Weights of a small mixture-of-experts language model, trained from scratch on English Wikipedia: a sigmoid router.
Below are experts of layer 6 (counted from 0) of a mixture-of-experts language model. Rows are named router (the router's row for the expert), gate (a neuron's input weights, with its number), up (a neuron's input weights, with its number) and show model dimensions 0-191. Each number is 500 + 50 x the weight over its row's rms, rounded and kept within 0 to 999. Numbers have three digits each.
After each expert's rows: a language model's description of what the expert responds to. This comes from a sample of Wikipedia text that the model never trained on.

# expert 25
router:518481504495430499505492542515504468457465518602495537440506457510446478428507435502564408554421537430565488412617506482509492481414531486501569449498493473483465395515501454471526590445501487477507513484585503481488517474397437444604524504547530564419487464525496398491483506512562545473457568534533413574598541470476524569447494467549576587535527520575550577559446486527444446609476553542550435546485473555511506410478599526566557464573476453531438496537519479589551517496484494458472460511464509428529445419559463585547449531524488476521456518424545506593558459479566399384
gate2:615515533555556475496483547531437464432557523525584493557537494550459448491544481524478528474442509594523465483394509596417427455516457520541605539482511564548498505486482544573450581468435526581468500464455623498505474353517496423488473545592593542483457559477529593551564580564447482530390464511511514518547576468410568599489432445471486515479540527541520552584506462572521547469513471476512460464423447483523467547461610506473585541571468481465460468427400468523498490531490563495444467518526573442527492467516455534516486471511454467490509580525457543546557497550587499578
up2:443470393485528516482456508551494559467478480518527461426487459529517485504476401490506479482456433547567474483463518536561576564483619532459447468488484610473541492509452505535587502413532482450453494465533492502477550605450498503566420444546504526430411468484429464436403531520416476481525413484495477499486458556404506560412466520429421489543490548431459519462433437482560471469425442501459476563526462449483482494489449547494478468524524506416447518420532596417531488400385472530557521505541509469419424561546406472582465510493440520529491539479508384528461508545462572347
Single digits inside numbers in tables, years and scores, plus pieces of surnames and Thai script, such as 3.1 km, 19-7-8, Dal-g-arno.

# expert 11
router:539530505518444573480504598582518494494506487497544432417496331444470427534445464608610480523511477549432549418460510569578495567445470483465466510484488433492527465495454449542535556448526504524570517486393551445473473439429447490513492548579470496442592467536499503582519543585580514515460425522477449531530483529398443431438473529478519518496537469572485435543458407550426399524547501474443464471613464570545418459449531495557493440543516563531497456527501472534487448468525495458521530500490492444567537498598458472549475456465539507583455431528451535477557524423453376526
gate0:545496513532483497553463492455471583523441470511450420425407559489513497441549569412517486434445454551518526527454500534554553521474411589408464511511411458481461426479467472518473550421432559407413530627423395433436522506547580486539515500549441580509458448503462503564470487552551549514519559498477591509446422570494428439453489482455474461529530489558516578494500489523416519530477527446401538511526484505466470434516447517406551456445526441517432548526539529478498536479476398524523586423510517505533431468536500523565496515401472607565417470576439442529567473516460558566
up0:438489524516431526457443604526551519496445465538537529394549504422520481451511528469513544565594552638511455447343507576431503420476527450424468555530421621559529469538476427404527340463456492486548417545623387491498513477567526513562498460589540520455467438464565482459495487464506578566480465552522541447595552483437522561489537557528475511620486561563550486488477447529474510475495464497478531565502508445509550450451534474515479478502531476474449479568424524521513490497545536477453495542551451547507539513455483496541549480535464408475499491464517454445585503440456532495
Word pieces and words in legal, political and institutional names, e.g. Regulations, Democratic, civil, and mid-word st in misunderstood, bloodstained.

# expert 19
router:545541474476538472505475525501510548416472522513507466435479408477454408447510522601506448524495436468460519549509601455487503514427527515617569516522516345476496462550569510536560505421482506524427539410462466513477496539421477524578489507455522572381528508549504432558559593464511462411430491546477400542561490517522412570511502497519513495496512550505418450510514429586455391556483524479486441510525461548546425423508648481540579498608460526588456523476538449537500499479496538443517555489442421484519546467571479548515505503546528495533467431425434506575621525473502474477
gate1:522536574453501536487524577531523442469599552470517480535443425564546458453584550508507480453551485597396425465584493522526537571428537467562527511550527567535474493486492439548455518524497461505497460503514613442520507462581399496526469574585552492448473494511591531476549436428513573535418508413578427568466449406492496493460540489592476469499557481501485516502498475501542433511507465498526429421563439488559467478517485530512500508484419415464415422539518579515491501547391539502547561550551576520490548396619480511506497477440499524623415509426502567590497428497439488526
up1:487503493551523451542536424497478520466555573515543429466462501480604418451540415438518505490593416476477485514517540601522482453524545532417521465477558513476474510559465589568481598405481448575511522389549502461372523490530451520503514432484501510594515515496469529631447554385528477530469523501536614491557469431463581554449521466446447513557545490426432482504523470466611468583441569508560458450573499472479534581545479525521485440530469427496418550498461508555513498528402487472465497521542496481495485485467482443494432557458392565480436466558492607479565470476568543544
Short syllable pieces inside Slavic, Indonesian and other foreign names after a capitalized start, such as Ves-n-ina, Chup-ac-abra, Penc-ak.

# expert 20
router:566553424600502481563457548529528620472425523552572491496491462506471468399560477504575458404431477457515504591588556533520465530568514489547478570520391435418450437469493520520516445516535427504552512425584500438533467429486513457590489500529579497460512417558516559573492559577506495494381611505512497563471522540533412515511549466568520434463593440475487514553415463480405468526494498525495423426556499508499458451442560512483529486571518487562531444531502414590523507496513542442571498522520584486528507496531457533451451507528559418556488422516452540546601550439542474496
gate1:586448534387526450415546556495516445446462495403662506481495491438575398627519489450439449506505482510512421585469493550565531523500482521577462502533456503518476531439529563546470500524485483438524517428522545505405511493513507456577410475450472479558541454476563515506437479550438525451389445414491499507460523427514522534487486508492516503482489438479482443521544449513531406522592650420608470440569482464499447418491468495490423424525437470509556490475452568542501459504488468548525406424587504517552586487517450509532496533447509473611508500458519567523544469449452484452
up1:503481498475477519470414484416491491521424565483521488527453463523503428510398480383520531486560534537453477540487580638570561472500494457464510412500572422541512495546456486548503540501499479568532504422465535541588529578579454508494492399492542472582523463608516443547541446478501486468468446567464581517440466517481497516430532499539600537536482530464513581540490492459595492552474434509560443492571423476503434528659436510495401495462454518523473414519486565597524483541382628484480562449538584486479487530491526446461474538397468424476508481514529557452560452506488512542
The period ending a sentence, including variants after quotes, brackets or percent signs, such as season. or Places.

# expert 5
router:569555446465480481535502494545453523439502539493513459482465395473528434456563441431627482464547524527511452418571494479447484550477425482549545495544445539546490471453548459507561507496522512407413476437538477493495526425442535490480496550564502567434559447512544499482500531455547429463452506407496419524518585451494464613502519414575465550508464493519472529580473510535480432443520511504589417540533492528550473388449570511504504469637442483579377539496417403584443387536487460469522534503543485468512532472545421566531507578464558491548417405425449509523507585487517467472
gate1:428459508473532381459538476488536495446589516378501442571525457496506402511532497470504427557566510530390506440585517540553463600528535481445449510594505515468487511582493463605494573519458418483540546414454521429562507574540466511480430574538431504534493490569525443526466449447510528508453507385494564430443555445528580600449467447509508463477523487529471456508474400554489442501543476508586426513537475448531523418505455481531517446472484523470428498462521510514482512513412449500479489525582476510542593466607420442512351510462506416544503530482501472542456441571531534432
up1:543552469529349490496528450488588493493533570531482518594499479539590500503510417466442509519476582454412582417464491557586494483465541478520522435513611495581542459515453574554488519531532551564480569488497487528537538559499399525521363509448415500502434469506526380531508476456427537499438443582449601578466447527504550468475517375469513506468537559520435494511524547462566523553452538504522456505525351421537532481586438487534480537581467484514454451501518541539504480520438517601499483444508458547520455572569458516443563585500508487540444532498463532483520465455592469503
The word the (sometimes a, an, new, entire) right after prepositions like in, of, at, as in in the township, against the.

# expert 4
router:469532462591399451503463450515508537486440551537517461451474431505485443474514546466660442530452508531543526481542458443531462515478420534450510482500429425505526407485511445501588499411483524483546458540556485426531567442420480489534484499535502603432570389522530388479448471514606548505490549629513485584515524517488407527407505520521573554516522415564464497505413503536442487570492557507505514548543513444509472408438539532506493494504458478490446516531460397520484472438549523465527493463562509431596513426512543461454444563524470456488414450470441477532587520449524355466
gate0:480529519509527478558543490454464521503389488466438431463495457531472422522570537408542494496465495449508543498512448416527477488538529549377437537454592457494451450470484447468569514414475478462532435535445525460491557545507578535424537427451473579464424475488508419501480470495619573597477509496520510479488523596521462525494448515515453462508465493477469480488507500547449498522387490510476512555539572510597539488568460668420466558443569389398441431438487379466483551455495444491534555523455492439429462529612413462522504596484426535524475465495444498536562514529489500553
up0:488506517524540449543490464459537554517490538419569484457529447621491507511604487573567515528567593551522483446524481499499420434476494429447517551530402577615497486467461462444615422520506532510545495558580525495502609545519458547498466475506598547453542428456524492504516428452443541584543538529527567515488477479545448509465482457513520497451487554504558543461496496566468592534498502615520574538529523354491501432609410537540501469541436483441402485530478548420542534504537650506485441573527416518520510440395482528527482496504525414563438515514510509466528495552537530476
Surnames or their first pieces right after a given name, often in lists and tables, such as Smith, Jones, Corman.

# expert 26
router:519542483565468480567430525536480542536548648577522551434502474450497470457564508456509540554517535467501521471519435474465446517522455577505433559409443502472444409494537415549552570492562455482502400389538476447508544472411478442572484475502521516439538475561535431584471545456540552505437566490425529599602478578509563460518498465477455492464530510526553514619386454481433461501522433539570375501506582534504448475487513576479490528548488574559494584452504484618493516482415538486521544491544550466536456434509463487525545493520467496527404410509472500582600518471532479473
gate2:543495383523512447523502519533544542484581589556490564457463541436540456532446504561462543373398531528525458550573462498484456419453495478464543672533527477527505425459482543546447599511467543636579486522474572455537505427571475515468511469526462543461508521454495490638542548546550490557481503473548524527559589511507499513487511445399488530537477557497468485572504489450525569525520496536500427575482495540511479471487520567452455459466584441478475511505436584455463394503506394502476542485463499433527482395491474422553520499475488484584499549605389538511492548491530427570
up2:533504479400453464495502472576517418459500454553514543506485425445536472524532403538618441473423461502534507485449517450543543507512572489470585508482492582516583527507435432444546566496571505557426477455542450437510498555481530597514530464515467553536589451336548488556397566563514517476497482472554526513479590493477472481454436485378464536471482489445467496456530564573644530501429491523444435479534464547457495526518507562441480551457495522533524575378467448478451465485439477546506572451460511555530473568439549551449484504520504568468426641504517451546545513580478484449
Quantifying words such as most, some, many, several, all, other, often beginning a phrase before of, such as most of the songs.

# expert 22
router:554651457528486537494559558440497539425477563489480550480617484530488485399493514572549401499502522469474446536455540528515503592574514470490534484525461436548488459537552545520585523455528477474545413475521557492505494542520456462567495465514540493433480407542489503496495598441509563563466474465433441573489469500586494570415456439537493565559524488517521556615434474487417440403492536494459426517576511604436408456397490568458596367561526499515491443548507502544423552516491524460480531529509582486525529459520477519445492459536531520538424461476425551544550489435459407457
gate1:475507568515503539457555548480557482452551563394479394479464426550590428462564540472413476569558494566463536456441501546528380454480576553581607557557448550528492500458463448531518587559541530522502515459536582479562505492525514429480440521492520497478533528510529464480502432518416427463357431454495459441537506452538494523477495394488502446438556476411491457524495407489576427579458548539578352458501489492525481507573522485401485440497449508458551458554479504534470537534444531561492506572507515527574577525578465460479428477495485386527459551481476503490561491478549551458
up1:536509493482505522498546457476537469521499490405480491537527388595520494487514482375466446535501616448548513408465590554607418476520553506480549469556604528561507491538536624590446598544566390612514536412616551455472533556459486522500458496550497556542540474438499505548544533444507441512495397481468576486539435532488509466396577437442522486539506516456529481534546553499549525606392478412494492507560418528493527479560526470532492502496384499526546479476498551568570485507441504536521550480495548472520541449506574438460453553410512479523461527455505473435520526516503516450
Past participles and predicate words after was, is, were or been, such as part, found, awarded, signed, considered.

# expert 39
router:608582473522426493505509551566485621461489543575541496446446498435552466426487471523597523442510514487517559477606541538515462532515493505603460572427457565546458516462504477523546525468527511385470475510501481459496502530486548464522434498534516502475538432560532533453527570509628531535420552477514468548547575552556446457474498493534412483454474470570536469666422522500370440479516495520513487561530479501535465494464513569510557494565451529584436460434472436554409450567440464440536538493529523476509451536513422523461483468475540425559471401444369550524591468463534496458
gate1:547515549434574494407497533488538493508562494499546374525445409442515464513495524458548433485453489533403477464568507537562479516537487543459510595555481535437524478573483510589488615517445449497445475329506538412493461489577485560521406479487484544559438494507509446527439450450537482460452526390534544506500517392563562610450496404527460499456470530428437544564439456544471471565565582545573441507536425440582516557484501550496447465519514511423536523529454508508495440461410517525488525501462546525464544548534491426570486574414532482469509437522516476524497407582469525454
up1:610560504585472443500499526431567506510540562485528415518504475538503518432477468394562512492536558446502546549539599526515499540531551577518584450484607522522447468526530557560448549481517501588491542498480579462486554531542484432576515470509538520500538544552490500514543539443489515567524433550404509441514433498496589478421436447408548477570494540419458508564501512450592490462498470419476547512532441457532373570581446459494399505538532543434513578471495441560474445531499519519496554518578533551510484467509557480429475544395385556413477479576535615427495454450504556469
The word the or The starting a noun phrase, especially after a period, comma, of or and in running prose.

# expert 58
router:543537426574439502453558557536468476447489586474535512518519344461446461437485471522519500538516504475475546511514562475578482480504438487542520543537487404452431492507520539494584533524486561495534424514525451434501455500377450399506400510519608449412505467535525472543512536466591500474504464515475375528490471614415521576465466537557563433455500496605501442525517423527449521501477499466487437540445463506485444522450544410577505481529408533591449494511455480511470448483584485505486484419504479471534480547549408538370530493486549502540512501426490487505532598491516335528
gate5:493444454522513563442458604501478522416516523555477452446514432555508522500536527499500491455476478461484392510424457516501413436507502385411514475542542464579526509552484497551579518548447573513539486556459473550516484506517553440551482597557473473523477428488530473480548578561591558545526518463556524526577449418485534533479464541485463383458503510523496563563494497556422397458562477460521564519487550572543451569476385461592497454473488501447475330493462463457506412362513518490495564549519420494488521459592455480418471463563520496547555483483498525641520515481547506471
up5:479527539448496475535409548575455481563530616540529530611578483506470468499447440620580415505486517456438590554479436496539512437487503424451501505513461542550466443502475464556517537518486487418531465543347453566517434540490480471461432460507561429583476498534492374426456555402483460472513447466547467516559439545605457479543483493550565474453435570452438524501503506486460508467493390449528575497457524486572464530482439494487433475423468474521457473479471435471599413492576530528452550578526487472483506475502539508449503451506542598477537513581560566570444520527494417562
First pieces of split words or numbers after the, such as t, D, Bur, Mao, or the leading 2 of 2019.

# expert 0
router:508543397508499590451447534560549556490469508446518512426499389498523476406542479605528401499497515463486425462445463554611527552510543462489556507452489431569567440516526552554517478483487552503514531436481474524535417409459438517522420449526538475448524421531514475470453641448562494474411483521502399516496519576537502420484504482567446530575552448561524481572450450526455489527508460462477332537559489514492474466458543490550563551484485512559446442476528489473404537492478497411552555529497451447481414472514442518520466476502485484574448429472425464616567498430407468483
gate2:435512452490552457422502532522432594517511552498526522480551586633558540402425458490541524500479508485479479457521554601462495458455513449535515602447505500613573544526478518503517477425478618572542510471468471471535557442501455436453487506528529524481447467494503524531507530395472428589473499488558501564432588525439589533488523492471546483502515526401478464576499529521461512601476428541423444536459448506465493529446540484475472550497573564532510596530388510482542404476467460504475525426490470440465505407587504626517464469435508461487481536520412539504625542409443483550
up2:535467501475488494474611499555543486591570482565437575478550524458515417478505445415475489521491563534524518528526562467565502532501505502526419501490443543531577591506483503458450537436508498515575493494510534426397507520512618517444482562511430446486533434376443510510385522580482489526431491501442583479512508481520463468535505446427421543510557493470474429523543559531588415494518492419501421581501479451481479461473395565486517587529505428499477548468519466417498483436425557468509597427526509487451525596565604596539455457537428525519442484514538454505492494536576604389
Word-internal and suffix pieces of Latinate words, often after un-, dis-, in-, such as av-al-anche, uncrit-ical, fasc-ination.